Weights of a small mixture-of-experts language model, trained from scratch on English Wikipedia.
Size: 9 layers, width 768, vocabulary 32768, 226M parameters.
Training: 430M tokens, 6560 steps.
Below are experts of layer 3 (counted from 0) of a mixture-of-experts language model. Rows are named router (the router's row for the expert) and show model dimensions 480-527. Each number is 200 + 30 x the weight over its row's rms, rounded and kept within 0 to 999.
After each expert's rows: "comes before" lists some tokens at least twice as common just after its tokens as in all text. This comes from a sample of Wikipedia text that the model never trained on. Tokens count by the router's weight.

# expert 2
router,251,234,192,211,154,180,170,168,168,213,225,203,167,243,227,167,160,200,217,142,149,200,236,187,223,183,211,198,198,254,197,186,266,237,225,200,245,134,189,211,147,140,184,168,235,162,225,195
comes before: " |", "-", " and", " The", "|", " is"

# expert 8
router,278,224,172,231,208,154,197,215,199,178,179,220,220,217,237,179,206,177,221,228,246,167,246,172,279,163,193,264,227,208,215,193,234,184,174,229,194,183,181,219,190,178,217,189,186,177,229,163
comes before: " the", " be", " a", " his", " have", " make"

# expert 10
router,219,239,105,197,258,206,158,165,179,242,184,170,205,241,174,168,172,188,205,222,143,201,160,161,227,191,252,172,165,202,191,155,185,208,192,183,260,153,236,252,169,207,173,159,230,192,237,206
comes before: " ", " The", " A", " In", " He", " \""

# expert 45
router,213,220,188,211,178,200,189,193,139,235,213,186,233,225,226,196,142,222,171,214,159,191,155,193,239,166,204,199,238,221,223,181,245,178,240,184,234,152,203,246,178,201,184,172,217,170,233,167
comes before: " ", "-", " \"", " —", " No", " +"

# expert 41
router,224,235,193,218,199,225,240,220,170,173,216,167,187,214,220,199,182,190,220,210,173,192,209,217,229,189,218,219,270,190,239,188,210,202,187,204,223,159,230,207,156,162,164,210,272,119,220,225
comes before: "-", "|", "==", "The", "===", "In"

# expert 17
router,208,261,200,216,212,147,177,178,172,259,200,157,212,238,245,152,182,200,207,199,139,137,200,182,227,200,221,267,235,239,211,229,219,217,132,249,180,162,198,250,205,186,156,197,233,179,167,183
comes before: "==", "|", "The", "-", "===", " the"

# expert 47
router,185,246,179,223,174,161,212,185,158,242,255,152,218,191,180,238,206,171,228,167,221,181,216,203,213,183,183,211,200,212,256,229,213,207,214,277,249,185,246,208,180,176,148,163,253,189,216,231
comes before: "0", "9", "2", "==", "|", "8"

# expert 40
router,202,236,202,205,214,203,142,160,185,244,209,225,214,230,240,158,208,189,227,219,152,176,193,179,211,179,194,243,230,234,229,200,229,160,179,221,165,187,203,206,183,202,166,222,247,208,232,197
comes before: " ", " \"", " •", " Born", " B", "aged"

# expert 18
router,235,209,113,218,245,193,182,168,123,224,215,217,215,207,171,167,169,124,233,220,170,209,198,214,236,220,231,221,235,256,215,211,213,203,210,222,188,187,222,241,223,171,128,211,232,215,196,213
comes before: " the", " a", " his", " their", " its", " this"

# expert 27
router,202,207,153,233,212,211,209,193,172,192,221,232,229,276,126,129,182,209,201,188,179,191,198,198,227,178,183,192,225,202,195,255,214,251,184,221,197,161,251,210,218,177,152,182,239,208,201,251
comes before: " of", ",", " and", ".", " in", ".\n\n"

# expert 32
router,247,266,161,249,191,215,153,190,195,224,170,176,259,194,227,98,190,207,256,160,142,142,212,201,228,167,236,186,175,266,226,229,220,222,197,215,208,192,259,232,139,145,134,196,242,206,214,208
comes before: "9", "0", "==\n", " ==\n", "==\n\n", "8"

# expert 20
router,241,237,135,201,195,151,244,199,184,209,183,246,219,247,226,190,190,260,215,204,183,184,228,213,210,176,249,211,263,200,238,200,236,257,223,201,205,162,248,193,166,161,191,172,251,179,184,203
comes before: "-", "|", "==", "The", "===", "In"

# expert 24
router,190,212,190,205,253,172,166,205,142,209,223,227,209,238,178,186,190,223,272,225,195,175,190,173,272,181,225,248,246,237,165,196,182,192,198,218,156,208,216,273,202,193,126,214,210,207,253,200
comes before: " the", " a", " his", " an", " their", " its"